Experts of a small language model.
Experts: 256 experts in each of 6 layers, 32 SwiGLU neurons an expert, a sigmoid router.
Training: a variant of Adam for the experts, 717M tokens, 5238 steps.
Below are experts of layer 3 (counted from 0) of a mixture-of-experts language model. Rows are named router (the router's row for the expert), down (a neuron's output weights, with its number) and show model dimensions 0-159. Each number is 50 + 15 x the weight over its row's rms, rounded and kept within 0 to 99.
After each expert's rows: a language model's description of what the expert responds to. This comes from a sample of Wikipedia text that the model never trained on.

# expert 16
router:70 45 43 25 46 54 64 31 34 58 55 58 57 78 61 63 56 42 76 67 36 71 30 67 39 47 21 47 29 57 46 75 56 67 40 32 76 47 45 58 79 44 80 55 47 69 45 41 23 85 45 51 70 62 00 48 48 68 54 56 66 45 73 44 42 66 21 29 50 67 40 29 55 49 66 60 54 56 43 37 46 42 63 60 44 42 34 63 55 33 63 55 53 52 61 26 62 25 54 51 29 56 48 54 50 56 43 41 33 61 31 32 36 49 43 58 28 41 56 30 54 45 41 46 31 30 42 18 26 41 77 44 53 67 78 53 54 67 48 38 25 64 63 73 47 53 46 67 57 34 39 48 48 42 51 47 85 49 61 46
down2:41 79 33 33 41 53 41 74 45 28 45 74 54 78 63 47 65 25 34 56 40 43 43 26 45 51 50 56 62 55 55 21 41 07 62 45 79 31 69 47 36 30 48 52 68 43 68 56 43 38 71 67 37 55 57 40 62 57 58 62 73 57 53 37 59 45 38 41 61 23 29 43 50 75 33 46 56 45 81 58 65 40 42 65 45 57 57 43 22 48 30 50 57 43 46 48 54 81 50 57 60 56 40 25 53 52 09 23 74 59 36 46 58 41 44 52 71 29 53 61 71 36 63 27 66 55 53 41 49 56 52 38 60 60 47 33 64 61 77 73 41 65 34 00 48 59 64 38 39 55 49 56 63 41 62 37 63 51 64 46
What it handles: Institution and activity nouns after the, of or National, such as Institute, Museum, Railway, construction, plus word-internal pieces like position, ata.

# expert 62
router:32 53 53 66 40 52 56 25 67 29 48 55 31 56 83 45 73 40 39 72 34 58 48 62 68 36 34 91 50 51 47 32 41 69 33 52 58 60 55 28 29 37 48 56 42 53 32 45 18 58 37 69 49 38 00 43 36 55 51 55 37 19 78 34 50 73 33 50 51 54 55 33 63 63 59 45 41 30 54 58 55 36 49 32 64 29 36 57 50 52 59 34 35 46 48 40 33 39 59 41 60 68 45 50 47 71 40 42 34 45 41 33 64 61 55 50 46 29 57 54 26 51 56 32 55 25 33 45 49 69 28 37 68 41 51 60 24 67 21 50 24 50 51 25 58 46 38 58 35 53 44 42 33 54 64 47 66 64 32 49
down0:66 32 40 35 53 45 47 42 43 89 58 32 62 41 67 55 37 59 72 59 53 60 31 58 61 40 35 63 53 46 54 47 80 65 67 37 61 60 46 48 73 42 58 46 36 31 63 81 81 64 34 44 42 41 28 57 48 48 35 57 57 69 65 72 59 47 44 49 46 31 42 63 56 58 55 33 50 74 52 39 39 45 57 89 39 46 41 39 44 59 27 46 43 27 68 34 31 53 80 46 36 47 68 50 40 61 54 47 28 42 46 59 81 48 42 47 26 55 53 18 82 43 42 60 61 56 71 46 31 34 39 36 39 61 59 47 52 67 63 27 45 58 43 99 44 51 30 34 52 63 53 41 52 39 41 58 38 49 50 37
What it handles: Lone space tokens between words, often before numbers or proper names, as in were trading, in 2014, Fort Lee lane.

# expert 8
router:65 44 07 42 70 48 68 50 50 42 52 89 43 42 51 15 53 59 51 56 27 67 41 51 55 12 35 38 43 58 37 71 54 57 44 24 66 48 64 16 52 43 65 38 63 53 48 42 41 71 43 48 85 46 58 23 48 41 33 60 68 29 76 47 55 73 30 55 86 40 47 48 55 40 57 59 44 35 41 38 59 46 65 52 60 37 50 57 69 70 66 32 41 18 63 17 64 38 79 50 47 37 52 35 58 52 44 48 31 66 38 34 62 34 58 62 13 62 47 49 60 45 49 33 60 64 64 46 27 66 40 45 56 65 57 29 50 72 71 42 52 40 74 55 42 46 45 51 53 54 55 71 29 31 36 44 61 60 45 24
down0:78 36 48 35 62 42 39 33 54 48 59 50 44 38 67 56 41 42 37 41 48 57 44 43 36 30 47 50 41 30 11 71 81 38 58 37 75 53 29 34 48 77 48 57 64 72 54 72 55 71 49 49 45 36 96 33 46 55 67 58 58 65 71 53 64 39 47 70 52 56 45 76 31 39 62 37 55 51 30 57 25 31 53 56 28 34 26 53 38 47 46 50 43 39 25 62 53 71 61 58 50 50 60 53 17 19 48 43 85 47 22 48 52 64 62 56 42 14 58 41 70 66 57 59 28 46 34 57 45 55 33 20 61 29 43 36 28 58 55 39 69 49 61 33 42 37 38 47 48 33 41 15 33 42 64 53 41 54 45 69
What it handles: Determiners and quantifiers like more, other, these, some, them, plus noun endings like -ry, -is, -ation in machinery, chemistry.

# expert 2
router:47 51 39 34 61 40 58 60 38 62 55 63 52 57 55 32 37 55 59 64 30 52 28 58 59 40 36 73 33 42 44 73 57 72 26 50 53 64 22 18 69 43 55 63 38 69 45 32 49 77 28 55 66 37 09 18 54 49 23 65 75 21 48 84 36 59 28 57 53 51 38 44 35 50 67 69 39 34 48 41 54 42 74 56 65 38 53 49 72 66 46 39 61 48 59 29 40 33 60 56 48 35 49 39 61 58 64 50 16 46 36 56 38 52 61 55 23 54 50 43 53 72 51 36 60 36 55 31 11 69 36 40 54 58 37 55 52 39 79 35 37 34 61 77 13 44 44 51 51 31 38 64 22 41 42 61 48 69 44 44
down0:57 32 51 29 51 37 48 52 39 60 40 14 49 55 66 39 58 71 70 62 52 75 47 67 20 55 27 73 44 66 69 21 40 65 50 37 37 43 35 58 50 62 33 37 52 43 30 41 69 53 47 76 39 59 61 32 41 50 41 58 62 51 62 34 51 73 51 60 22 82 45 60 73 66 64 36 32 57 62 46 46 38 46 79 49 46 56 43 49 71 65 47 29 58 78 22 48 52 36 47 48 69 37 66 80 39 45 31 25 00 50 38 52 53 53 39 50 53 36 62 59 34 47 61 50 70 44 48 27 33 45 42 57 44 34 56 66 53 38 48 56 60 24 78 60 44 40 21 43 60 78 16 73 57 45 55 54 31 49 46
What it handles: Word endings and suffix pieces completing a word, such as -ed, -s, -ly, -ated, -able, plus standing in outstanding and place.

# expert 34
router:60 52 39 38 60 48 68 41 93 59 35 62 52 36 65 50 69 32 59 48 46 43 32 35 71 29 42 63 28 43 24 67 72 86 47 35 62 65 32 49 67 53 75 53 58 57 35 28 42 55 23 60 43 44 00 36 30 39 40 74 55 25 48 57 47 74 38 64 80 46 48 42 39 40 63 70 43 44 67 60 52 33 74 54 77 36 42 66 72 31 58 17 43 51 68 64 56 56 49 43 41 40 57 32 42 54 25 32 23 73 30 35 46 64 64 63 43 54 50 39 38 45 56 65 64 46 42 37 37 41 54 47 61 66 47 63 58 60 41 23 52 50 55 61 49 36 48 41 70 34 34 67 19 58 50 59 64 49 43 50
down0:49 38 32 38 65 33 65 39 44 60 63 67 58 59 64 67 20 55 59 40 42 75 59 48 28 39 50 56 65 19 78 63 45 35 51 64 33 26 47 34 46 53 64 57 33 57 51 55 65 53 33 39 51 47 65 37 37 39 57 45 46 60 65 41 49 60 35 50 22 52 46 60 23 77 64 53 56 51 45 36 60 78 56 36 56 61 79 41 70 66 35 62 49 65 31 50 36 16 49 55 70 78 45 37 58 71 58 62 19 83 59 50 49 55 43 56 75 63 40 39 55 70 49 45 29 59 70 51 36 52 47 51 44 35 25 67 57 99 67 40 51 41 67 50 68 85 39 40 39 59 59 51 65 48 36 24 67 60 65 81
What it handles: Inner syllables of rare words, surnames and genus names, such as et in Valetta and Viet, st, man, ick.

# expert 22
router:65 47 55 31 62 44 42 20 50 59 52 63 46 53 44 56 81 34 53 43 28 69 42 60 62 28 51 47 37 49 41 80 74 50 56 38 52 45 34 56 54 49 64 38 36 57 57 19 40 49 35 40 40 43 15 48 48 48 54 61 47 23 66 48 45 82 37 68 75 37 38 31 38 40 71 67 54 68 63 52 52 33 52 28 61 49 35 55 54 52 70 35 61 41 61 25 51 48 78 15 24 39 72 49 58 43 18 33 33 53 31 27 47 39 33 69 48 66 61 33 37 50 47 25 59 70 67 29 45 57 75 55 61 59 38 43 69 83 43 47 43 81 46 79 44 63 52 62 46 31 36 51 54 52 40 63 88 31 47 36
down0:62 21 46 47 46 32 33 43 65 56 55 46 69 57 27 47 55 29 43 45 44 32 46 44 77 61 25 63 48 24 54 56 70 42 59 67 68 88 43 48 45 36 14 55 41 31 31 33 45 42 62 63 66 56 44 69 40 40 62 64 43 51 20 21 50 45 41 44 30 67 87 43 75 54 61 63 38 34 52 46 48 19 35 80 71 65 45 47 27 29 59 69 30 42 32 55 56 40 45 53 50 36 55 69 27 33 60 32 44 60 56 49 62 48 80 46 69 67 41 55 69 48 82 52 49 37 66 50 37 36 54 39 72 25 70 55 49 29 55 47 52 46 57 27 56 36 26 75 58 42 47 45 34 38 74 42 40 49 28 70
What it handles: Final pieces of names and words in lists and tables, especially y, ia, e, ico, ney, as in Blakey, Chipeco, Cayla.

# expert 20
router:56 59 39 40 61 68 54 53 63 47 52 48 20 64 58 57 80 61 87 57 38 64 43 40 39 49 36 73 34 69 54 55 40 62 34 53 45 33 47 32 65 20 56 47 17 75 45 34 54 63 20 43 67 59 40 43 37 63 58 52 40 39 55 87 54 79 27 66 75 65 69 43 22 27 40 72 61 30 58 23 47 28 46 52 45 38 52 62 58 32 69 69 49 49 77 33 53 45 43 28 54 30 56 16 48 55 40 41 59 51 42 44 56 44 50 62 26 68 60 51 27 65 38 28 55 30 59 32 32 53 46 15 49 68 53 45 52 70 48 49 34 62 70 75 50 62 30 49 46 51 52 69 28 36 63 61 67 45 43 39
down0:59 59 44 25 53 39 37 47 40 60 52 62 36 38 13 59 65 45 32 18 53 40 43 56 78 38 40 61 63 69 61 83 61 57 60 50 94 36 37 64 38 45 54 50 83 52 47 53 51 65 44 55 40 43 58 51 65 48 54 70 52 66 60 65 75 56 60 72 60 34 38 57 37 70 55 48 41 44 52 53 30 52 66 51 37 57 53 72 71 17 57 64 63 50 66 49 28 66 73 39 35 22 62 30 32 44 39 56 64 33 38 37 75 58 39 61 22 28 52 38 57 59 34 59 53 44 38 18 50 68 65 72 63 29 62 68 41 37 47 29 35 33 59 41 52 44 56 17 40 68 30 29 52 60 27 40 68 50 22 49
What it handles: Adjectives and nouns modifying a following noun, like German, American, local, Catholic, Royal, plus en dashes in year ranges and scores.

# expert 44
router:73 51 49 55 45 44 66 37 64 47 65 81 33 64 61 53 67 41 86 54 65 49 17 55 50 53 48 55 53 49 50 68 43 59 41 52 55 47 37 28 59 41 74 54 67 83 54 22 48 76 40 46 47 38 47 39 21 87 55 46 45 36 69 72 21 59 15 31 55 42 61 29 25 32 50 66 32 35 77 45 55 40 45 34 66 43 48 71 85 70 60 56 63 19 68 43 42 62 45 39 60 49 56 50 33 66 39 39 51 68 32 40 44 77 49 84 52 75 67 45 52 58 49 45 55 28 54 50 18 61 32 60 59 66 57 56 38 50 43 39 32 58 65 70 54 60 45 48 40 32 45 64 57 37 37 68 50 66 42 72
down0:29 47 42 54 70 40 37 35 68 63 63 24 70 59 51 64 74 44 45 31 63 28 25 42 41 57 61 67 75 65 77 46 61 40 33 36 48 38 61 61 65 62 34 43 51 54 25 31 53 36 64 47 38 54 73 44 78 42 52 70 45 64 38 45 71 58 80 49 12 60 41 65 53 85 57 49 34 65 35 65 38 44 40 28 33 51 73 50 55 55 41 47 49 54 59 53 61 22 68 64 43 45 46 41 37 59 44 83 65 48 48 37 58 39 53 39 74 43 43 79 50 69 61 51 37 43 39 23 54 44 42 29 32 67 30 28 76 26 51 59 34 44 73 48 46 62 39 23 40 36 71 54 35 70 66 34 68 21 61 60
What it handles: Second and third digits of years after 1 or 2, like 1-8-81 and 1-9-89, plus ist pieces and words like following, later, prior.

# expert 14
router:52 47 32 39 48 57 61 30 57 65 61 59 66 67 66 65 78 55 70 55 44 37 55 67 58 26 43 39 17 48 39 66 46 38 30 55 87 45 34 61 49 32 69 41 39 70 69 44 44 55 52 56 49 38 46 65 56 64 37 62 44 40 65 77 46 84 46 43 31 68 80 39 23 28 70 47 59 51 67 52 62 29 71 61 64 46 49 63 61 33 77 50 59 40 79 35 45 41 47 58 44 39 31 21 58 49 25 54 37 56 45 42 19 20 41 70 21 52 56 42 60 46 45 20 49 39 39 31 42 61 50 46 78 50 32 44 48 49 49 48 28 87 75 71 20 56 49 64 60 49 30 40 31 52 39 59 70 46 47 42
down1:25 44 56 19 42 48 42 56 39 65 72 45 73 53 77 63 83 40 66 63 67 28 46 61 56 37 28 40 29 45 44 53 84 40 66 32 47 49 78 57 40 38 49 55 60 37 39 88 58 38 72 38 46 64 63 23 62 42 56 39 55 34 59 32 48 50 32 58 52 42 60 21 42 65 62 46 21 30 55 33 12 40 56 42 53 59 64 45 46 30 25 32 48 57 42 55 40 53 26 22 30 42 72 52 43 32 51 45 44 75 34 29 72 37 50 53 38 46 25 57 35 55 42 71 51 50 61 51 50 50 37 43 20 42 34 40 59 29 50 59 37 45 43 33 55 44 38 72 89 30 46 37 75 48 36 48 43 52 38 74
What it handles: Subject pronouns, mostly capitalised after a period (He, It, She, We), plus word pieces after a capital letter such as Po-le, G-ate.

# expert 31
router:41 62 32 42 60 32 52 38 59 44 56 65 39 74 43 43 78 73 58 61 45 42 37 57 68 48 56 82 41 41 58 54 44 44 56 43 68 51 15 31 33 60 56 56 32 67 52 43 33 52 51 39 67 44 00 42 43 69 41 69 45 22 63 55 39 80 48 45 56 49 68 47 48 48 54 55 42 37 62 56 49 50 49 41 65 33 63 53 54 65 78 45 68 41 60 28 49 11 64 46 26 37 53 59 62 71 22 43 44 54 36 23 39 68 36 69 52 51 56 64 48 55 55 39 66 31 53 43 51 68 35 29 54 46 54 66 36 76 31 45 16 65 57 35 51 68 36 61 37 30 34 45 06 54 33 57 89 53 65 62
down0:53 53 53 37 58 41 47 43 53 28 58 21 49 59 44 78 65 53 60 74 35 29 72 64 39 55 45 71 34 43 48 73 46 30 63 25 32 34 60 62 39 25 11 49 69 60 29 65 55 44 48 62 62 54 36 67 94 52 67 38 71 40 58 72 23 55 55 35 33 39 52 49 39 65 48 40 43 48 48 59 58 27 44 56 83 40 50 46 75 48 19 39 68 57 70 56 66 28 54 38 45 28 56 58 47 34 57 57 67 58 48 70 27 44 39 60 50 48 71 56 44 22 57 50 48 59 42 82 56 59 39 78 71 47 67 55 52 55 34 56 39 65 51 44 41 60 20 44 36 48 46 64 26 48 08 62 68 33 40 58
What it handles: Standalone space tokens before numbers and years in lists, tables and scores, as in 1994, 2025, 47.

# expert 59
router:39 66 28 49 55 53 67 62 70 80 43 73 71 51 35 46 83 44 70 29 44 48 67 57 68 38 52 56 44 50 48 66 81 57 53 37 61 59 37 61 53 52 91 42 36 60 36 38 63 46 56 48 61 51 34 53 56 72 27 61 52 25 52 63 33 47 21 53 81 48 58 59 43 75 54 48 35 51 52 49 40 42 33 35 53 38 40 57 70 60 46 15 53 40 48 37 61 53 64 23 39 50 55 39 57 55 17 39 43 81 40 40 36 58 43 69 29 66 68 59 58 64 41 56 51 35 66 27 14 69 60 37 52 75 30 62 59 72 52 73 40 46 42 59 26 63 47 70 55 61 28 43 18 55 39 63 81 55 62 35
down0:70 45 43 53 50 47 16 55 64 30 28 43 63 39 50 38 71 47 53 40 44 65 37 42 42 75 55 55 64 58 66 30 30 37 48 74 64 75 73 29 38 59 42 37 26 37 60 55 44 38 38 50 65 63 32 71 44 42 32 24 64 49 49 68 40 56 65 46 67 34 41 61 66 45 67 44 49 42 16 28 50 67 44 45 35 18 25 59 19 51 30 26 53 47 50 67 42 54 43 23 68 22 53 52 51 75 39 46 26 56 63 26 40 58 63 60 39 67 61 27 62 51 75 37 37 67 60 63 56 60 56 55 57 51 35 57 39 99 44 53 47 60 53 78 51 43 52 31 40 67 16 55 50 47 52 46 43 32 28 39
What it handles: Prepositions and word pieces in album, song and band articles, like for, by, featuring, cover, Proj-ect, and pipes starting table rows.

# expert 56
router:76 84 34 51 51 49 57 46 71 68 51 61 32 71 43 38 38 39 56 34 44 44 60 48 54 38 50 62 62 48 46 99 56 53 47 45 53 32 48 34 72 33 56 73 26 68 48 19 59 76 49 50 79 51 32 43 24 57 33 60 62 22 79 65 40 76 39 74 64 47 70 41 68 44 50 54 66 47 33 48 46 43 66 42 62 52 43 67 62 54 62 36 49 50 72 48 44 35 80 36 42 46 43 22 64 43 48 46 22 85 60 30 49 45 47 61 27 51 54 35 50 27 16 44 50 32 63 59 54 64 48 29 58 73 35 43 21 38 40 64 38 60 61 78 42 62 52 62 63 41 22 59 62 59 45 50 53 54 58 65
down0:55 43 57 92 52 37 30 55 56 61 39 36 60 49 72 60 56 48 74 71 41 50 38 45 45 51 68 75 35 61 48 33 36 58 61 37 41 46 46 58 57 51 37 41 45 41 36 49 32 54 70 77 70 80 40 80 51 55 40 30 66 63 63 71 43 47 23 32 69 67 40 30 54 75 48 35 46 21 60 59 45 56 43 47 74 56 41 50 62 57 74 47 43 36 59 57 59 64 43 47 44 56 61 47 37 66 65 43 31 38 54 51 31 47 54 71 56 24 70 55 33 15 67 23 38 68 43 63 26 57 54 50 46 35 46 57 22 75 46 47 54 83 85 53 36 66 47 45 37 29 59 08 52 66 71 21 58 31 47 37
What it handles: The article the and other determiners such as this, their, its, each, same before nouns, plus the inside synthetic.

# expert 51
router:76 48 33 23 54 34 69 39 54 62 44 55 42 48 60 31 69 46 62 46 41 33 41 51 36 31 43 58 23 54 45 83 61 60 25 70 87 72 46 49 67 54 78 35 39 70 72 47 44 70 34 63 40 51 39 69 31 74 52 50 76 18 60 41 52 98 47 49 72 46 61 45 44 36 73 56 60 38 48 34 56 55 67 37 67 54 47 49 71 34 65 32 51 47 42 27 56 26 57 59 38 36 54 50 53 69 17 34 26 38 15 28 53 43 47 70 40 54 67 53 31 71 41 35 41 35 41 55 47 57 59 61 46 73 45 70 40 39 41 65 45 32 64 51 44 50 40 45 56 43 37 35 50 42 43 76 79 48 48 30
down0:47 65 43 56 46 54 38 53 51 56 66 33 79 76 45 54 63 57 26 24 73 67 35 77 45 58 24 36 58 56 51 43 17 47 48 44 57 20 27 48 40 45 35 33 75 28 38 44 13 53 39 56 53 26 47 48 49 63 29 36 33 48 60 79 43 41 38 41 40 59 72 36 34 59 64 41 56 39 59 58 66 32 43 66 29 38 66 55 70 55 63 64 39 71 85 50 73 62 55 16 56 55 41 70 56 53 66 40 55 50 53 64 45 63 66 32 73 80 61 58 54 38 56 50 24 43 62 65 43 38 60 44 61 43 52 47 53 70 51 23 45 46 49 54 25 14 52 29 75 68 46 73 50 67 51 37 30 38 72 35
What it handles: Sentence-final periods and degree signs in coordinates, plus clause-linking but, however, although and which.

# expert 43
router:33 60 40 19 52 41 67 58 59 64 55 59 52 49 60 51 64 49 93 55 58 48 59 50 68 32 53 66 52 55 65 85 51 46 32 49 61 52 40 35 50 36 71 28 47 68 22 11 62 46 29 71 68 37 43 35 63 72 32 35 57 42 58 38 39 67 37 50 65 56 51 73 27 51 39 48 33 38 64 49 43 39 62 28 42 54 52 72 61 53 67 64 54 54 57 32 52 49 65 44 32 28 61 39 71 67 47 35 50 78 23 26 30 42 53 54 58 49 63 52 46 66 34 15 31 49 35 46 41 58 44 45 55 80 58 59 29 62 53 28 28 61 57 68 51 73 24 90 29 23 34 47 46 26 32 50 57 42 54 45
down0:54 49 48 65 44 47 41 43 44 46 49 48 28 46 47 78 41 41 81 47 18 91 49 53 47 64 34 64 42 54 46 52 28 63 71 67 49 60 46 45 41 55 33 52 32 60 51 57 40 32 36 56 62 72 70 57 74 47 57 44 30 68 57 49 64 67 24 56 62 27 55 46 42 43 18 26 66 36 62 59 48 28 80 71 51 68 55 47 45 08 61 64 35 50 44 75 63 37 39 37 52 55 57 38 55 57 58 45 30 48 41 28 50 76 40 14 76 47 51 53 56 94 54 55 46 17 50 09 36 50 58 42 60 60 62 48 36 59 64 47 38 58 69 33 57 34 56 46 37 48 48 47 68 41 39 49 48 10 54 34
What it handles: Verbs after subjects or to, such as joined, took, cause, with ed and ing endings, and noun-initial pieces like ban, id, lift.

# expert 13
router:73 69 36 16 77 55 55 46 42 65 58 42 59 48 58 54 77 51 76 37 38 42 19 56 51 34 25 61 56 44 32 75 60 50 43 74 56 51 25 46 41 40 67 78 48 57 40 25 50 65 50 50 29 59 38 51 31 46 51 47 73 37 52 52 37 85 48 66 49 22 64 42 14 34 46 59 28 48 84 42 60 51 68 39 65 35 36 56 58 50 82 56 56 47 63 45 48 36 52 48 45 50 51 30 48 51 33 40 36 79 34 36 33 57 50 67 09 66 48 67 49 65 38 35 47 57 54 39 29 68 43 50 59 41 57 49 49 50 60 34 38 50 58 64 13 61 75 27 63 53 48 45 47 23 20 77 68 59 54 55
down0:50 69 78 56 29 45 44 38 42 57 36 46 85 86 33 25 48 64 31 53 33 63 52 42 43 46 65 45 42 90 39 33 33 49 75 70 54 85 60 46 52 52 28 28 51 60 72 66 55 39 12 59 69 46 69 52 65 43 60 43 81 41 54 34 66 50 31 63 52 40 36 47 59 54 54 51 70 44 42 43 36 62 74 53 34 39 60 60 71 38 25 30 44 33 49 69 46 42 49 75 70 31 52 39 33 49 40 48 38 84 46 46 69 03 44 68 50 58 33 47 50 61 55 42 56 49 53 53 30 65 34 33 61 70 56 45 51 54 73 65 61 37 57 30 40 48 53 66 56 35 50 62 32 40 48 25 36 36 63 44
What it handles: The verbs was and is after a subject, line breaks and blank table cells, and inner word pieces like ur in Amur and nursery.

# expert 26
router:62 55 43 08 67 58 40 42 61 66 41 49 46 53 46 36 84 51 80 45 56 66 26 45 58 38 55 56 45 55 55 70 28 46 73 44 70 48 28 43 48 51 61 49 45 69 46 08 54 48 53 65 53 22 07 72 56 66 39 64 79 22 40 67 35 76 50 46 69 37 56 34 21 62 49 71 51 37 63 57 35 47 49 33 63 47 51 48 32 67 61 46 47 49 66 30 45 47 47 41 25 14 61 51 35 63 25 40 60 55 37 38 27 51 63 52 39 38 42 53 34 70 35 15 31 50 46 32 43 86 68 34 53 43 48 45 64 58 63 55 49 35 53 64 37 46 50 65 64 24 51 54 24 41 54 59 69 54 48 58
down0:32 37 75 58 45 18 33 60 82 40 18 61 38 51 46 46 56 38 40 45 53 71 59 33 49 65 67 62 41 44 64 39 29 49 55 67 40 61 31 35 40 42 39 39 53 45 45 59 54 29 47 62 39 39 50 75 33 61 46 46 51 65 30 00 42 55 78 28 47 57 59 67 62 77 74 51 63 58 42 57 65 81 59 52 68 59 47 50 41 51 56 34 64 41 65 71 55 09 74 46 53 42 49 60 39 64 51 50 44 79 49 39 27 60 46 48 59 68 34 36 59 56 80 68 09 59 60 53 64 43 39 59 72 36 46 44 39 10 32 40 39 46 52 52 40 26 60 59 46 54 77 37 47 42 29 73 58 41 56 49
What it handles: Units such as m and ft after numbers, plus sports and music words like won, album, song, played, season in infobox lists.

# expert 30
router:42 76 35 55 54 65 46 47 78 57 58 42 44 62 69 34 88 52 66 69 37 42 56 44 53 35 49 78 36 51 37 38 48 50 21 44 58 55 49 38 35 39 58 60 39 58 22 55 24 55 48 67 64 44 00 29 27 31 50 58 49 41 60 61 50 69 40 46 54 49 61 44 52 56 62 71 41 25 68 50 45 35 66 25 82 44 56 53 50 63 49 51 50 56 39 54 50 23 74 31 40 56 45 22 41 72 50 26 32 54 44 45 39 49 38 71 28 20 55 52 35 65 61 48 56 41 51 28 64 57 40 26 58 41 43 78 55 84 35 53 28 62 69 27 59 56 55 51 45 42 49 42 39 52 72 48 84 43 55 60
down0:37 27 36 64 12 15 45 52 56 40 67 64 58 48 39 35 65 34 54 48 41 31 60 63 56 67 66 83 34 42 34 48 49 38 57 55 59 58 67 25 63 54 55 56 39 45 55 65 32 83 25 24 64 19 45 43 67 71 69 37 45 56 61 37 51 49 20 53 49 80 54 46 71 40 51 45 33 29 62 58 64 37 47 56 48 48 26 53 74 65 55 42 45 41 35 36 24 53 51 50 78 51 64 40 27 32 37 56 38 09 47 47 56 66 47 47 38 44 46 62 39 32 57 62 51 47 26 57 63 46 66 48 56 72 86 39 40 40 49 24 48 58 48 04 61 60 56 55 48 55 58 73 57 37 52 25 54 27 42 61
What it handles: Standalone space tokens before numbers or words, especially in election tables, route numbers and lists, e.g. Senate 13th, Interstate 49.

# expert 24
router:37 60 33 39 65 59 59 29 61 57 39 45 54 53 56 49 53 42 62 53 35 75 57 56 48 37 48 65 41 76 63 83 50 52 09 57 70 41 34 06 58 59 64 61 60 75 53 18 30 58 42 51 49 38 27 47 58 58 30 51 68 47 58 51 56 53 19 74 37 48 46 50 41 54 58 62 41 62 69 52 45 38 65 44 62 33 46 55 49 52 43 52 34 20 75 31 39 44 68 27 47 36 56 21 75 62 40 36 16 71 12 45 20 69 29 60 60 33 64 33 31 47 39 38 42 54 42 29 43 79 61 48 46 50 44 70 49 27 57 61 26 55 74 76 33 64 48 63 51 44 53 48 37 64 52 39 71 47 58 59
down0:60 58 20 46 37 33 43 76 51 29 57 48 80 32 44 65 39 15 58 39 39 39 51 30 70 42 56 44 21 61 37 54 48 55 52 72 39 48 44 03 50 45 18 26 34 32 59 61 45 52 52 50 87 66 61 40 46 54 56 19 22 38 46 49 71 42 61 59 63 22 60 40 66 52 36 57 60 43 28 54 57 47 58 72 31 56 29 36 53 41 26 43 44 50 25 65 47 48 58 57 46 39 41 66 32 44 68 54 61 53 63 32 66 47 37 53 38 87 47 53 65 61 44 55 43 70 49 51 57 68 50 54 39 41 68 28 35 36 55 43 60 40 49 60 35 62 62 36 37 27 46 38 62 44 45 54 00 30 44 23
What it handles: Word endings like ed, d, ive, able, ing, ible, plus = in headings and words like live, moved, late.

# expert 10
router:45 42 36 41 57 65 46 62 52 54 61 47 59 61 59 30 79 53 65 59 51 50 18 48 40 36 22 58 31 60 23 67 74 64 28 47 66 53 36 53 73 34 72 62 42 78 42 11 49 53 18 65 65 39 45 22 26 40 52 53 65 42 27 62 63 73 49 65 77 70 42 36 62 44 67 78 55 34 54 51 37 55 80 61 64 48 32 72 73 33 40 41 61 39 56 33 71 48 58 38 26 49 56 43 69 60 53 50 31 64 32 31 51 45 71 80 32 30 55 55 38 66 34 37 64 03 55 43 52 68 51 48 38 47 53 53 47 71 60 55 50 31 69 66 50 61 45 47 68 34 47 43 36 50 41 66 62 56 56 44
down0:20 66 78 51 59 56 34 39 49 19 46 67 39 65 34 70 34 62 59 38 28 03 24 63 31 44 28 39 51 50 39 36 29 65 72 53 46 64 30 57 55 22 37 35 35 66 38 51 56 81 36 59 58 45 25 51 23 48 67 41 75 51 36 46 60 69 41 50 30 38 37 48 53 48 56 33 31 29 33 42 61 55 53 59 43 63 41 40 60 50 72 72 33 21 57 44 40 37 32 40 50 54 57 60 41 49 45 45 31 47 46 56 41 43 58 55 49 36 53 57 49 38 72 67 60 53 32 60 83 54 35 68 62 56 54 56 62 20 81 42 52 45 81 26 59 44 38 35 51 59 07 49 63 37 49 32 40 47 72 55
What it handles: Nouns and place names after of, the or in in biographies and geography, such as York, California, years, career, University.

# expert 36
router:48 45 31 49 47 61 66 40 48 59 34 85 37 39 51 56 52 40 92 44 36 49 48 46 74 37 32 42 35 48 41 25 65 64 37 48 69 67 37 28 67 42 81 80 82 56 49 45 57 81 14 50 51 54 22 42 50 44 32 60 47 55 44 53 29 79 30 54 55 60 50 33 49 42 58 76 45 47 38 48 70 40 44 42 51 37 34 60 60 43 43 36 58 51 69 42 63 25 76 61 63 41 27 36 78 49 48 53 29 65 47 23 40 44 47 48 11 56 39 75 48 53 52 47 37 59 38 19 22 46 58 58 74 62 54 65 38 51 56 63 36 52 63 92 37 41 36 62 41 52 57 55 41 29 37 57 48 68 38 54
down0:47 58 47 48 45 27 68 10 52 45 46 60 68 72 48 20 28 53 52 47 36 64 64 34 62 59 37 51 55 61 40 67 45 65 54 45 55 44 43 43 41 58 38 59 42 48 31 46 55 48 40 49 43 55 65 25 44 84 54 67 59 41 59 78 56 43 42 69 36 38 41 73 40 58 61 57 77 43 61 43 50 34 62 61 47 45 20 50 50 57 79 47 50 13 59 36 23 37 74 48 67 51 83 33 47 78 55 57 79 22 49 32 60 90 68 69 38 93 42 44 60 46 63 59 30 54 65 35 22 29 54 58 43 69 74 48 60 68 36 46 54 56 54 36 58 68 40 55 69 47 29 45 45 73 40 37 74 64 57 45
What it handles: Prepositions and linking words following verbs or nouns, such as to, as, for, with, between, after, above, against.

# expert 15
router:49 54 25 30 46 45 81 39 40 66 61 66 56 44 62 33 82 64 70 49 57 56 47 59 52 49 56 71 43 57 38 55 49 71 39 33 74 48 44 10 72 54 59 66 54 88 49 15 61 64 13 44 55 45 34 38 58 60 50 43 44 51 64 43 42 99 56 46 77 39 56 40 41 19 69 81 45 32 66 58 56 48 59 53 53 65 47 76 68 56 65 55 41 45 58 37 54 33 60 50 39 31 28 35 56 64 61 40 44 59 12 49 47 43 45 65 04 51 61 41 43 75 33 49 53 40 40 55 46 69 57 51 37 52 41 31 50 50 50 49 49 57 58 65 44 48 43 66 62 23 24 54 33 26 51 44 56 40 43 33
down0:23 56 23 42 69 47 58 50 46 64 52 35 50 48 48 61 23 83 51 45 54 52 61 33 25 38 62 50 45 57 12 69 28 54 82 71 59 87 48 46 58 26 43 65 45 64 41 49 76 55 52 63 51 66 49 61 40 69 45 42 61 60 56 50 48 76 70 67 79 45 32 51 77 51 48 79 46 44 67 69 47 74 69 35 64 67 51 44 48 47 46 72 72 37 68 61 51 36 41 50 46 49 45 50 51 40 53 55 32 66 68 33 51 41 28 50 33 53 40 47 67 66 49 52 38 55 56 36 55 21 28 60 39 50 65 49 55 52 39 45 92 62 62 59 32 42 41 35 69 44 51 21 38 16 58 45 37 24 43 09
What it handles: Punctuation, numbers and terms in population and geography infoboxes and tables, such as %, ft, population, "as of", UTC colons.